{"n_layer": 12, "d_model": 128, "n_experts": 128, "experts_per_token": 2, "d_expert": 192, "d_shared_expert": 0, "activation": "tanh_gelu", "moe_layers": [1, 3, 5, 7, 9, 11], "router_score": "softmax", "normalize_top_k": false, "routed_scale": 8.0, "balance_loss": 0.00518, "balance_bias": false, "n_groups": 8, "groups_per_token": 2, "init_std_router": 0.01, "lr_router": 0.000393, "vocab_size": 10381, "norm": "layernorm", "norm_eps": 1e-06, "tie_embeddings": true, "optimizer": "adam_variant", "lr": 0.00251, "beta1": 0.9, "beta2": 0.99, "grad_clip": 1.0, "batch_tokens": [32768, 65536, 131072], "seq_len": 1024, "train_tokens": 378900000, "steps": 5306, "dataset": "wikipedia_en"}
Below are experts of layer 9 (counted from 0) of a mixture-of-experts language model. Rows are named router (the router's row for the expert), up (a neuron's input weights, with its number) and show model dimensions 0-127. Each number is 500 + 25 x the weight over its row's rms, rounded and kept within 0 to 999. Numbers have three digits each.
After each expert's rows: a language model's description of what the expert responds to. This comes from a sample of Wikipedia text that the model never trained on.

# expert 32
router:468534491494501504510510530550473510505527472504478488494507516535464489543480484509493519456530492492504511467498512464504473490521497520442499512508477544523521533503473535509531493498508540521502514508507473470473540504492518488443550518515439521493510538459489464516508505463487513482501494475477480450475526535549464492534465500478496480537533466460480513490509531493526473511509
up1:498501472505518555509531486527535443544488525482491481495487470509493515493515528527512437508492477470484528533528492478508537483445496531499470482506521485495493435562516511524519491502486465458472497509509503510515500487498505540532477465489529518526472485442466516500469498514472528494489501508492496539484518502514518520539537507489492491469518492453511495524510482456455525483470
up2:493488519446503504511463441496506500532511478485505462547480537483493515494522516531483536492510510470512510510496488525489513547531497516519494525489553516512494509519485503520507462498513450540538481516428464504522472453473490503502472526461490456495526517472526520463515493498479527494497535493516474493508480537465469528448477483500499503506478538563515512534515489515481493493489
up3:483478504513474505477479535498474503535509541497473469489544529495492529491495503496497470544532519472491542502524509464476507489506501478506486514420527490477494485522537447498514539532475459486493491520496494492491492507486506440523505527486522522499517497484473572463526464523538490536534503511509451480550475510472504471486523506539482509488488516488520538518465491529526507507525
up4:513490502501483505499461535517486495507483501503487479508469546519501516485467533500496490556531485446498503526486508464488511511536480540544496482509488523469492497542501491518506563460503504509544471496445480542560506487491505498518518477452489503511520519490450552482519469459517499518547497481523477532480495493479518524436471485517518504516469496495513505489500513539457502486475
up5:508470478495481541534512492511495481474509498527490524531509478500516496494525538526546469536523505506527527554459494509468538511477493475522487487479564507451483506460503510523501526483475514535488506499457522506517470530534521541494486475528517473525487506489506512463492479538517484501507527503476481514539512490508458498487513502481492490435483490501472486544488474473426542477472
up6:516510520493529464527518456461502474462492497502521532483531469465494497490508486506498508495498477541497492528500498547534524533489498484501451536429488488491498500503498467506526527484519528472532528540515507504519498510507465484457449510518502436529504527530454487515490477486503487459516516475512485492523504474496514497521516526477547485520467479534579488484506490470478500512460
up7:546500475476532493517470514456469483571483494516531485522508450483480566473505481485500499514514514482484488515529489533486491480489486548513482538476529504489478510514506463531533499494511464529473457509479525450491517451474457536487500494439517462514521501480532536497526501497482531526496522486504535513529506511511512476525512493508466484511503536535472526482492489477532518511520
Description: Determiners and possessives before a noun phrase, mostly the, also his, its, their and 's, often after of, in or to.

# expert 34
router:505543483479492486495480460495515521520471481485491507546540486498511515505502528479461539517472498504481482459508492446470527540507492537473523508462518540456505535462518501519523514499533501508532513495541468488520508494466489464448539501521488547471513515463483488471464471462484484517482508529503498471470479542543511485502489485516483485515523493505481544527496528510486551455523
up0:487507480503456482461494500508519478524485482466543516447526485476521463472489471547559491494514493513554503508510477502507525477443507486505455488491529514506482510536531508518460525478497512526483536485501529522535497465516510537474527465537508487557458507520518490467504503502517501516564527483501488493504504495499474505527484503523559474464484494470493496483485518533534487533489
up1:482440535494537475502507546499500492468471491501530526457473507521507470516497486497519473494531459510514554518507509538523458508496530491494484456513477475542484499479488480513425494536482460459497483466476515526495505503503533488483491479515507495510491471532522473487518515561479557547498517519489488466533494496504478512490549482521478467525510529502496485497506478469532530509510
up2:516468482489520519484494483511509477529504531501527473500513504441503452520461526516476417515540513481506502547523513494508476502531502513463510442447507496525481486481507523518541497495490514495467516508515519502486490467529507465479524449514500478473474532476499537508488526505524500481525522476523496515482506445497485524508539550516514511484485558529540530499479531466495505518493
up3:516520500550509526493493555493499504516460507478519500509487516508456496499510465544514507537511494485500516512495520521478461484533510506508505479470496497503484478508523570524515507506476508457490494456506495476548489504512542536483487512465511471532510487521522524538519454470548476540488469479507532496484527523441484519528456481483550510479474531449517469508476515486488460512486
up4:497513531479492516509524511455502478526541537517512491470517492518481462478541491534526504502530538478523485489506488473518532501506499471539495490474549506497493453494508474498501528464512500526502547498490504523461483496504509504491502496546474528508462495455496535526491489550529482507498464500458465504475444499516535525503478519494499441518500473532554476483462509479432500528497
up5:521507541512477498525469488504460530521510526498495506510500476536505483479470479548487515486518522499509509521520505502498484487471491494471514491515466512495484472474552477461514479495555557499483511475477521504451484516511488498494512502483508487529510493504526501438507462490497514521458549504532522470567538494508514534511487479458487506479499529469487494512484481487581518487432
up6:491511519528496521541480499534516477536509508546476499474497525528482530513527537560529473496493522501509530490516524513514534489502496542495507438504491480477481437453491493474504463483505509516507476466472519493516490532494503437533501474519481504496537489496488553518501497495559487493517501479470483483500523486473471528531521520465517531463486490522484491518481472528439473491532
Description: Prepositions, mostly of, plus at, with, by, under, following a noun in phrases like out of which, part of, Hall of Fame.

# expert 59
router:508493534450550494495498513482518509521513532471469532466499493486510462486510469479483496542553482462518476512505470512502511494530495466507464475458462497523470486492497453501525557469478540508485523485538513509534471489500505499512476509488454503491521459519496507541549516539531538520494527521544474496519491469475466475497474540503508498512533496506504519472507499539492548495468
up8:481493481476503509562517441473575508508513441488540498526542474504496488544489512523491480467494467500516512536513522467487504454496460524500472482491481563462486513515499505510454484477541450474512521522494516477482512512521534522497493501449505518506477535513502478494522489499495485538528522463507484509502498500523517523461507499538543506500495538519483481492498479467498484524477
up9:491508474481488511470531497492500514469532520496477464468533460491487506509483528507542444492547499509521544445516501455531511491530498515541500477469505500488490507484486485499503522511474537507546512447517491488487521506530536452504548519556497475453521520483501481484450491479510509490484477451498489506485496505500538485492515512489490540502486526501554491542473467500547524498469
up10:527550492472447525521475497538488508461487491512473461493530501476532517498471506492491476513476532494510508489514474522491464536488492503496484502486468486522493515510478499484507448504514519498508530512469512516511533479509468533458538526496474482520555513530500508482484486531487508496538525496446465496481492543473501511500430478480473524493472570537486539498512531522534491542479
up11:496506495512456504495527517508550489519476529485494488486589516537482488504516500513488483483519490482496550501518508533469502538498510541517478456500494469514473539487508504521519473526477466499475534467488492471457536517494498478474519517493551466457506470492500488466483532484513526455503534475509443462515515502527490508481489473529518503503503540542468544526488486526464503490499
up12:515520541499475491498472533527525489535458472513517496559485475512499481486479517502531533539504501503535505473523523466525482471509530532525452440532503523492478500531508513480474536462515549506506530457498458537473523542498524507476520495503507494539510508479459490469508491497448497482446452499485470504451521507500484534490522485467495484491477479497526491511506478484502521514526
up13:503454477532493489507518492455506549534495496507548495492522480494516500510456518506504485468473506485493528511523488504478501492473492501489491466510456520482460474478524476534449480503487485490527551531504448512500488482471534499485493543497492505539560489471513511530535553532517519484519531457470509493480490535529509509489534471495535544519502483465459529493477493466468467483513
up14:460537492505518468528491516511518537481522488561504451499488503501461515484480505499538530474485533473509518480511507501540504492504509481515493463508467528512486475472533508507476504505476490448504505506477475476481517486473518460475504490508528476516510523508509487498554525453567510543467534469485499518489497500502515530501548485537548503497445513469527465513442534499497517487474
Description: Short vowel-consonant pieces inside longer Latinate words, such as med-it-ating, mon-it-ored, autom-at-ically, synd-rom-es, sk-ill-s.

# expert 19
router:501468486509506491525513524482464522523494505486512497553510513531480488483533504498513484502469523497493474522458479529555473465471512498557525494499492483503542488531517500472516474508473464477523448495471545470529508481469510489495504528452493465530498516510554479476476517472471465467466496486472472521543502486529495506498500473513481525464453497520529509488543480481464468543484
up2:486517507506519566515490480489517498527457535536511510496528471539527495541478525471517549508537520542485491517470541517512504452492506474486490489542493495548459505508465489550551482486536480496498491501487502481486500490508508522518509511495504523523512473476494517494522477446513514482489507518473532503502479501463497441489513513508496446505543507489482517543468512542477457454510
up3:540460504466529505468542473480507464492501484495499490544508511536525507511464490510494517514562483459515538510438481512534512498507583479508491503485497486452478505517489460540514488493487511501529480498523494491470525480502517515538500480515443549513544504484504504543517487486519495474505545497492484521488506503518501475503449519483488513462494521481437504494517508525477492503464
up4:496522520496489506518511460494473486536515529506470506483521505520536509487494541477471482510566518494524475496497541518468508488539479473476540466526485505494480512489495507501473500476512525524545517512450477535530535500457502467501520526492501498444496528454537509493511542489512520528449536499526494515451529531478516455514514503489548486472465535505501469488480471516481485486459
up5:520522515509541504516501484512466478552518491505483481497508466514563487419520563504463539560525514461519472475497549511502530454495509473503516494473523522486490525465513475515524520533516491473493484493476476481483522535519470487518528538496471482476534521490512524490482507515500561505494512466484483479510519517496500476508464487483511467501487510508494478466479502545506487493462
up6:480507472513531516461513514503494513523455511539482489480481523543494529465465553528540503508516474476499456475519503501540496457514493523507470505494530537470488482464516480523501531511516485508494533457479468511493528544504549492521514468521467465487476446505487476549505513505485487539531500506452525486498510540502516487496495480500510451526521481477486451470500537527465514493497
up7:497519485504478496432479496503471494517470495500511486503510528535447518475496510511493548531467490479504507473493466481526531503490539527521503516472501530522493466517544476498531519517491464491473530505538442477523491459490510467476513510548506517516517475464534476485531479519473498467527529495506445479505553508539532467487522479492488518508501560484523486509481472502469523496468
up8:474513493504493518507471508516480514497495462508494476491486520492486523487490557525518516481504479497531478494527457472497506503526564535522470474461521487520477553502508509478503479512526474494459550486493464552488476473517522484493507484465481470530507475511498529534525540514485501538493534495496516450510490594488514476527464479524504462539505449491490497521494488493507523475504
Description: Pipes, line breaks, semicolons and closing brackets ending a table row or sentence, plus However and They starting sentences.

# expert 38
router:489480483517490475503467461517498492542491494460504517524550503487502499500460504501464540527502503485538482534483487509529536530464505485505514519509528489516492455525547467552525474470504519534523497552510487537515529476485498430550571506487533493478503478500503513491569486495515505485489471464501500476509493481486469486519513484505476462501515490470484516486493498501489533466467
up2:514488486485504522538532501525473489487529503506526522494534486472461490531521530536490478458506510522545490477486487519538513514542552504492465481445504498459496519476476509502465506439489459471522561517477492508521523521488486544484484469504513490499482485518529477514476493521504515467505472488476506489493533506519496506535509467493550517523475467483464555524465470531511472523470
up3:503463496489498517493557549520490484551494526495511484498524479486540525501463493521499519508507477496515502478502501522499544426495522500443491489517517514450491485498465491501528478464547519481498480498496479452474496488510522525530456484520478476471497484519452478479538494450502530504488506527507528498497489523522501537532499542479551513508493452532524536481528498535501507463488
up4:448493520468474528490502496460523500500497552485469503522558478485495553516488497511523449511497459465511527499490462429506471496479515495499496520487465493508490507481523539521476536547458522512460495466479468490503487552530485464486520464496533518483526497492507528473505539497468504502545491533462528529505489508504490503475524499517521528481532534486502457523504485503492529513510
up5:519495472512538495544473502482531478492474479533527467509456504493520510487528475508471494483484498489503540501524496490561473492455578515497477492484489511508487475519485525501484536448564503496474494495488504545504480512519491477503508500477479493540483467489460477505524495458496486503469519539532498489496532536498586455518478498501503485497484530499516470482520527502519505544497
up6:511473486480517502447545519536490491469455457532481524502542505474550510513494499491484484463490517483554543482512496496531493501500495506466500475495509475452499521488472473497530525516506445504543475454516502491557511510503498527491519506479458522560527536492537497473452520472481515515544529515478510492497502470508517467523494501522504502499497510465454513526499489506469463496476
up7:511535487451504488480478515474512479471459483491488517520520514523468497515516533509523506494519512490529516493465484493524554496485497552488494511522490499481502469524530532483475494521466524483483522524511515487486464533495511500487550509511516542555527482483503522469457473483473536492519517493508457468478451511505496546455535475452478500564531549475495506497474491515449490488505
up8:504517536489505531466493486506541516499469512486543421458507497585466492454474554476508514504515507517523517507488521491507495517517500481515524492498489505522497509504516538449448534489526503494510503481467512499533453493533546498476497502530487530505459474511455481519481509493493503513492529473495505532473478514484507533481473508519518507467458508521521455489476517501519504545479
Description: Verb stems and bare verbs after to, not or was, often followed by a suffix, such as respect, use, support, found.

# expert 62
router:468508490501502472539558503481496505494461506468502518527470508489487491491535519505474487492450520520481460501429506530503478491478497535518544492547511480526553462516509519463468467486455502470499453510506543477471504493502504504488495563494535489534486494516518475474464519498497463487465465510473495531526490477497481481533506462512498515490479472496528505492551482470501478522517
up1:522499520488497547518477487526535511521495510513515461478551492507486499548494519470472498538515478473511506516507483510492515454496491491476485481500512502491463517478520467536529498493514467511498506522500493516565529482475507438509584490495500481532472533479525515516532509499446488563497516505476470500480565499472495502511520497470483497510503538510507510478465485517483513469443
up2:466520501516489496485472480539486517518496491549512455494556502504484461498432470500506511503506484464552509507531470494493488507514489526473502489493465494518485524533515492517500561500508529514530509462498509547516521470512546478500594465501503506466507489466495496495472498495475512525500540494470507487497502499532529463463482475522504515471496539447500494487489541518489507498471
up3:470510537478527502492490481514543454525494489497495493466555487494491522489483531520502502491479452476527516501546507486498516483496500539443475454480508566457469504489472453545488523474560478518475493497482443488543504525532507473511518485491479495497507500453504523531537487512521516515512511499513518479472510556482502516506495494481520530489480482454489502523492507509474538486473
up4:538482530507514518469537516526507486533464459512482489444506478486480495541486533519496474532505446514530526522518521466453465504511516513469510494487497534485465509494522517548511548523490502513519535510472498514511523455530537494470486474493457489477470493459473502517529481458503499550489531517473518484489496539490539490507480469500548499503507529509444511482479512504469519485497
up5:516496537473517517463498493497535497526499478472488461505511499529508512491462495525505468514507469453547542495503485471512523488454512475469486476471510542493419534491492480536544562499494499506491540485507458498529512491525540520502516485496486522499497537492465493499537493498492506507546526505533467448477519525506503487509502532501519469540496538466504501495480552536479510482500
up6:524494515440530515500501500497478468544505486530490458474579487503463547473475534480497510517500463471506512474523460446492514507508496472485467537519540543501480508473501501540484504491534502494526510527486472503520508533531505483511507477487487497491552508496513503471552472507510471491513498498514469444486544543504530474486475490484490480497510546523452506501476484525511490519483
up7:508523503462482508483504498503495469518516514510492482502518498523469527511495518531503471527501488479515534504538455480497497446513524487469444472494462552451480543484527486511499533439493489492445528517471460498512503490497542490514501446488467499511525519461483524506522492493538517550491564503485487449498485554489508500504528502516525477506508487499514489519490545534473506475498
Description: Blank space tokens in empty table cells before |, plus underscores, quotes and scattered name pieces like Joy, Berg, Robinson.

# expert 8
router:524516525534490521481470473528535542537484512523486484485520468490481525500515517488525482491518504466526485470528494517483515512500469473483448518505522509467502500498506538541502495502501499461496544515443471538526487476535492507480518460465466497511475466496501460487482454470497523506472493496517504456539527524538508511435541485508513505498493552513528468515488555541482490512487
up4:467536487504495470488499512465505489494493550489540507530472514525452487470471484460470523489496513500496534511514462521522483443511538509486522510525503496475496500547531489532540513501547497517507537502500520510484540531479509511431502469558529506482481485511521474466479476482549496500512512505507489515505529489503451491514481479462527495473463522475451514500489495524494549466482
up5:522527510490470475486532485477518519469516549491534464497513526514539512505505467528523508467479474441509524586514475494488497562494536496491528454492452512522495497503489535477488502510526508503516513502498519498530499492539486465421478509513462482516518496488510488513500508496498536460483532476497464505507479492522438495511468498510535506478468474545508517491484508478481509495493
up6:507513487517472507493528520489522516502508455470475516482515506505492523489500499500516465523517512490483550499509451458515463467499494494471547497501511529516487482467470459514437491495472501468493524511497450480488498506479471475481470528535528550530544497475503503463543466483473511469546514490536503477474488511529485442518488479487542502519505530498510519433513521501499536485534
up7:490542491493488489495521484510470519503478516445520522484464527522499519552487549553471500518503461509495486485505516490532518565506528547498516504486466502532490467477498533495496460476452500518541496495521548461469508515511529510478518497539533517502471476520497468520522451527511486518511504524509487505523487491451503486512454526524463486488504474539442490513512480462501501506479
up8:504499478504544536517499503473494495486494456530537516494495497546492468519488514495463523513473489500517517531487477518481509489517531513466529457486473472534480487493492445447470513537513469497493461476490473487478546525536507520532535509516517459501510510499487483520499521558515539531515492505461533517456508498478493468526508479462551481505549463435475529494501518505498503498511
up9:503503519463555488493516507512496488484513457481513535484537504539523510497516531442463508513512462530534519493509468466466490536516509487502559485537540483530497514503457537480497499474475521472501480479495483494471549513537513446511484524503501473503520503490507470498490501521468528549512508535485465518459517555527495454514531487491509503483461503475465500513473497472491474531500
up10:498537465516462475567481478512486509525508531476448535486512501499517462468500482510447492530509537483508516518492472501552499502478504508463544484479528464458495502532500458487531473467484495493529454499510482497514537519533487511504535508483503530504518522502511524507529493491509500458539507453493453474503500477511475495503491526492492494485597504485489521493519498467487488473502
Description: Section heading markup and the line breaks right after it, such as ==, ===, See also==, and the newline after ==Results==.

# expert 50
router:508480512497482483511529509537519443496498475516510506491488481466526465526500487464491513462488487477488491541467467491493520530480489515478527526482552548475493517486488487553530508476504463471534530513487444513499508500510473487521514539529514521519514545452518454524470535491480516455537487475471496487484523551544525494522466515517481488552507490483496491508526492500473512460488
up0:503481558463493515506488484514508517464501497497483478519495491556520486454466493502505518485544530484557540501537513489522484512474518460479527521485468470529496467480505480497510529537545520482459522520500468527516456527519494456504454514524472499502473466493509495523541481549520535516488515501497498504532474482463489517541535482508495503515517476472450470502466493498475511474468
up1:521545484533492526444480538491475498532477550495528479509567530524496465522481547498501499455513516492510499515505480509512493496517490540495481506475452508488500470509495505532501499490535466473490513473509490465502478450505524498455504520508497497434452472494496487479477502507484529512463518501481503476502485521507522494487559492481487537525519463562530498500476490527468543489518
up2:464539528503532505517491540464457478510483510477446505511551475537521497486490490450506518496531468449542509501476535501520511503514475522479539493445483485491468495499500508522509482501540508480512524471530521511529480521511495496476458511486516544490452493541477526512518527500498496533505491529525448491494481506497506465552480460492511452535496514508510531495488483471493451504526
up3:506542483504452499518513521498453537513524509483479522457519506515487528508492476496525524518526480522509571484549498468496526441535528467510520468508498478492498504515467466516501510528531544477476481477452470518480515522473482488502503469506492526498506464453510496478528486492517531498558524476483498484488483505506496518509507458445522481523528541496474452498485484539504484490472
up4:474535575455491520511504467488496530539506492517477474521510485553492525487495520483505464521489507483505529492494516473464526512494508531493513526485478510514483508532520483538497475562535515473494444464504511472522537509531509487457485507463505504462523484460476525499509500458509513505478544466557470497473504517486494476519492477538498524483497499526529484542472504493508446526497
up5:492526492480469511513490548461502504506498475502496454532518499536547510502491553466507423469462496507501489513519486497536517492472527490524507481479483490507483492522508547542462496482520480476500510452520529471504511481514520516476456484494445501511453486493519529518492478471448514520505525524470480469516485547530521520554518505465527512513491526508544490493498529493491527493526
up6:501511523500519504496512508496486460505553524535507501465514550495488503513503545501490493486538510514561482519514459498511507486488516457536467477494494455494490462557510493513470495486480500476502498501438513504493431555502492489499505533452506506547494514452523486501519523519513513526505513543488481487513441546497506439503500497494493475500508502461461529490501521503489471472505
Description: Words in sports career passages about results, such as won, scored, defeating, finished, batted, and the following for, with, in.

# expert 43
router:485455509460553491534478502518543502513494512498509505497533489464528491499506521542473492508521462515484460511523490483497535499555488516536483483492527495502506516530487487541488532518489530519484464487496465496475460464515452554504483512479487533507475473467489495513521504505462469540518507467502524499540470455497521503504459480529462462500515495531453550521521536488478480524489
up1:487532501502499518477524522494463474488505522473471482498514498515502493525508501499482490512514492504491504502529481506449434494472494495530508504451492502479472530513443459524542549507508471550500493442521503509497568479498559495519550456518494508488507487518494474488503534511533509513498516499474493493501462497512502490480482488464517508493502585481518522516491489505452563492498
up2:503470503525510543503476495455548502512537526464506457498518497535502538475480529453497481479520541450491574476505495474504521446486519495475537518523484518476484458520485475511537508541484491511460484488487502480498506512526489478488507496493481488506494495438509550465519501498518521504475471509479437463501550520532492516501499491508505508502503497471515488475482485546535485491518
up3:493490449532510505475517491479480483536453453505522504521505501510478541508430496487544526544482532486521524534475486539500490483478482474499473496442492542514474466502527500509546501499493528494494480506519529508509517530485483505518500503498475447527540493490491499552545475457523500507503530490525468508490465507512501518450476450486518515516481523505453519526503491508522527472524
up4:494464510492481498484511512499499504467479479496474494510500513535500524453501513433512533535489502486549551532523482491492431475463540486483482524464489490520460515526534529530494523508508445501469509449485489555487502515504501491484515481533483485514524503433525470524499495489513528519476483451481520473505486502509490519522493520491516499532493499518548511506496520555537506466498
up5:537494469470496545520481507469497514537484498510535493509512471533472552504474483475485494520494579495495516461504529503513499536499484500469492455468526527511476484545469512488535465494497448472491484538442476517508474497504492478526545493513495453520516499484505510472521473501524492499526557488503496466518488526498509548494502462497480527556479518531476503509502477526520525492500
up6:517476524438513504537475481507495464504551502488549492506532465496508532472477470488506495483505534486505540488501507492505561450525493466474491506458489544486451511510487514497493550526520491521543482486460488456503477515508500490513497494501493526498490520491515452529505519488515445508515511470496517449541515512512474503509542510493555463492530483526483446513476477496513514503489
up7:524514537483516520469550492479465511494489493498531472486437475494520506470468466467493489522523474488514469493510508481493522519510546487534478500506511529489484509506442536518492469491510505509512518497497505526485501524512543482480532439568514502476514541514525500459530489464477504485485500485497475515491486489541499517517458529496511496520516552474481457505453534513506514430499
Description: Mid-word pieces of plain English words after a capital letter, often in quoted titles, such as Sh-ort, G-ood, Newf-ound.

# expert 25
router:458501507488503524506508526488477521456512460507484471496504509508495503535504474517504543454491497491506538472503474488510475495497507509455469504515470524543518519503454529498531502478502551472512499505504487499478545531495501476441552504473462508539544535489488482525538479498489547509490496484467472440491516495538483499505488514507539499511549471480490518466456551498503462527488
up1:553560487499530536517517507534503473463498501529543495524465491540505526502491504513521503497508498510535524532496528511487504475488494494508503412492492480470481479484498492476479496462526504507501505500460518502524497544513514529500454485472488456521519501510491506495563482508512507462481526486474490560505488497551430512473500510495477504499495512516497490513453470527472546473501
up2:537473511537499556503528522466472461537461499475526493513491431480531466508468530513507502536496446456499517535505489535504511478458544495473471505504508493533488489490494455528506523526503497505483521498533541493477521457509508512492475498536512452522495468444503507517531502481479496500497487449493487495509533522455543492534483474522517521500529519484485498475515502495526506478482
up3:525510506522552543472551481489491495485504499521495482530472472521507477487494517505525518515546444542538517508488525486452498494509484497525489459480480488499485514434506449469483500516507509547475569508523495501485495517535501544531455516548519497489516521484494497503556483524522536468467522491460526530490474498513473499496490481494534477483491500464502489478497480485500533480479
up4:493514490532527482505484512479538489509511515564486455499493498530524500503488499479492482463445487529537521502501528465506520538499473549488523447522498480532474480512495499510490538506548472492479500461485461496523502532521525468516489488467500494475539499464538547506515525541472483477495533503532545544478500477528498494525517525492480494468470517528509505509536449486495513474540
up5:519494500502504568479466513475502479502531501478478485514531489536492517472508527493520530489488515507513560489507494477510501542511561507508494497526487518464489496501496495490511498452482468481505542491477500488520469476515503492497479500493536483507497531486497544455497477476526507460508492572481527490491482499484538493542519488472441495526504467477458485540528411499511520484483
up6:499509534496508465476497449502506494502529490484490515492508515493458483505510489505520481507498488522482508502509514450543518555525533525502502498468503551463478484461501524494525484494533474480440481484524482490521520550498474501519493497434509455494477445465513523485530485517545527476533533485510515473505466485460514535492506534500491515484503516527518530544544479549478527485515
up7:491521503471545565489522478514510464456467489499520456505495488489496524492511545574505527485502512512516510507513464497529521489479518552495535470510501504486478446457476498503490485493484497503507483489499518488493502555512465514502490515480541490516499451518508512480486520506492498518470544509484544485550478477490452543490516542493515498452493502476523501542466486532463525494470
Description: The words the, The, an and a, mostly after prepositions like of, in, to, or starting a sentence.

# expert 1
router:540459527520504479501467528496464484509538469527484516465517518464450537511457485519479522510513496450516471507502507510493509504473498484486502537475490511477467497525515453512491467489512524543495504526533525533533512490487537529533549458504519481544544479535492513530519468494458463478462505518523521474529489513479476470485504509517478516515508518496496541462443487498515519484481
up1:513550550496493548467470457489510510495507527467495493477476487469553436508486542480481533486494484472506517526485510529486476464522545504524514511506505495501495492502506509491510497455479515513517511468488479526476537469547531504490505493506487478491465529514465445479501486476472505469509497493507460501488503466507520541510510539454495502511513501488531466553553465544505537490504
up2:480489492527521516516479515479558525482519499461487470477488481495537495482488518527495525508547446509512531503458551533546479472504520531466494467482484508494492480529505488495527512505446511467488490487484492501494485461535554535470509495507510517506477514489497497473529499448524518536438518477464505485505501497495484537525501505493458508493523575485502490542490518462466507491510
up3:512517516453504534460523551495550483501537456520504539472514499473475543512519524482489513527499519448523506567452500528520484500472501531500461485484504527471510492476485511469504479507463466466512515490513475461476503493527517515460538518506526463513529490472526520479496479496516535490513527473509478470496478552500506481491499510501468498514446508490474559506482519482475506482504
up4:504489495518514489493474511498497487483518471505518491464526514490489478543529515555499502530502503475532505495510486463520497451553525499502487488484519490538499483515473481523509536453511541457522518515462495484538523478494510487500532461536499484467511462524447507485467537492518466495499506508492464524480517511513508490529488487496540523505517470461495464586502477482523431531507
up5:501519514474480484483512494519525516469501518532479539468528501501511502524526498512508488533521476522518512481491532518492460484484532503514508525509481523467477533493457510471475498480454529442528530441496488466434495499513506459481536484562542515529482498474512499513474519457539496486514527513533504448491530484503479546534501479476525475496489525482503506499476444524483504486522
up6:443481497463500504503530516515516550510492494498544476515489520529537513523426494501501494497465531500512478493471509490501551510525517498514461492532462522509492498498499509501542511483519480477523516542479503481544486481497511485524459506509465503465493517501443492510512514477502513483533506518493500526462504489501503513478513491548511467440430504484570472511496494540497533462496
up7:480501495496529504516502539464518492493556505502480512470492442517515516453458502530498448499484492505503527487530481498527539485485484465499509482520492505560486542505504513513502497479469447538522514463517495496479463485533459472481479565488477528506470549472444526517517506496510470538491512532495461492476503516524523463497476512532499503518503523468484533538484492479500514485520
Description: First pieces of Latinate verbs and nouns after a space, often following to or dis, such as exp, comp, rem, dec.

# expert 11
router:541520522495534494518457495506554519481486483513533508508522479474493446536488492499481511498512471505517495540499496524508496509513471469502486443478501514477475576497509490541501542489492486501539491513512455533476490486537493521523483511463485537485474524495465525538518520536510537538494523441522508486504507454506520502526481475535504458525484472526465497495518507508479473506446
up4:492464455498506515443504496530500487495531497457458476534528535523465521474502520484486488507499474520562541515486472482505501489534486513465500481470479469485479509499516460485518533513490519489537504459506473524535536488494469474458536518494479510535531480489503523493487514534522496517509521544492498471523486504473479546475481517542561462509528468514497501520497473478511464529536
up5:474529511498445505499491481475493468539509486499449522473499477529505499502493526479495463496520479520535540511529473498482432496488551467499476509479516471517478483528545507514473499523502480540508487498471510484521519495472523486497524505489498482541512541478525511486517522497503491487490490513448505476526458481521500516505486529538559532482532507485494450501500499560425487493525
up6:506479500502497474493503505523532510532491483495522509503504467545445520433468513511499491512497477489487545500525494498493471486455538534477477477455502518531492514485503460509485522535520510475490479518465506512495466498533491503476535489502453515482568547483547486512534489503534484519508504454486489499539460473507497468504475549537458504522493540493538546507478502507506486498469
up7:532453520503490526514504450527485511479436546512440476495541516488498518514458494548491517487490529468499523511479507543485508502480510525511488511500539497466491506495538523489531551497501515475486484471505506471488500517512498449505524508510477541452491510468484444490523472493464513511528499547530503496521481536535469502468446491505471486518501498508524470509464518477536525492504
up8:499461551483504546512522487434518468486503489470458508516505472496524507525508533514528503501534484498499537511482512491550511459514500502510489532515503508476494488521485498499562488527552518519475504500470449500485515525507472497511532448489459499501485496487476483453499486481486459460479517529509463475497523511495512463528494492499502491494524514530471490503507500469554587516499
up9:483488463556489519449506517486474459517493550499494464504507519490519521491462495493569527515480509498490478521526524485492468503502517540490498517458509509496488544477488505488484468503517470509510493448483494458519498501473465509475513521529511491477484499484456476481490505497440532464538474545468519515513495488500545522511493547503525467557488538472526526503496499510554496505503
up10:493516522490546552500514466499489466514549453511540473521480498510465496479493498495508492491511473473521506507492520495497479515508559524507526527459519523497468447496529485488452508498491489483483539469489491481502521542519457485496520555508494487476515484501443491478498467480558517478482494503509475466504547499513466522495533472491530550498529495509551502515481494467499526544518
Description: Middle pieces of English words following an initial b, f, w or similar fragment, such as downw-ind, y-ard, bo-ast, m-ound, sn-aps.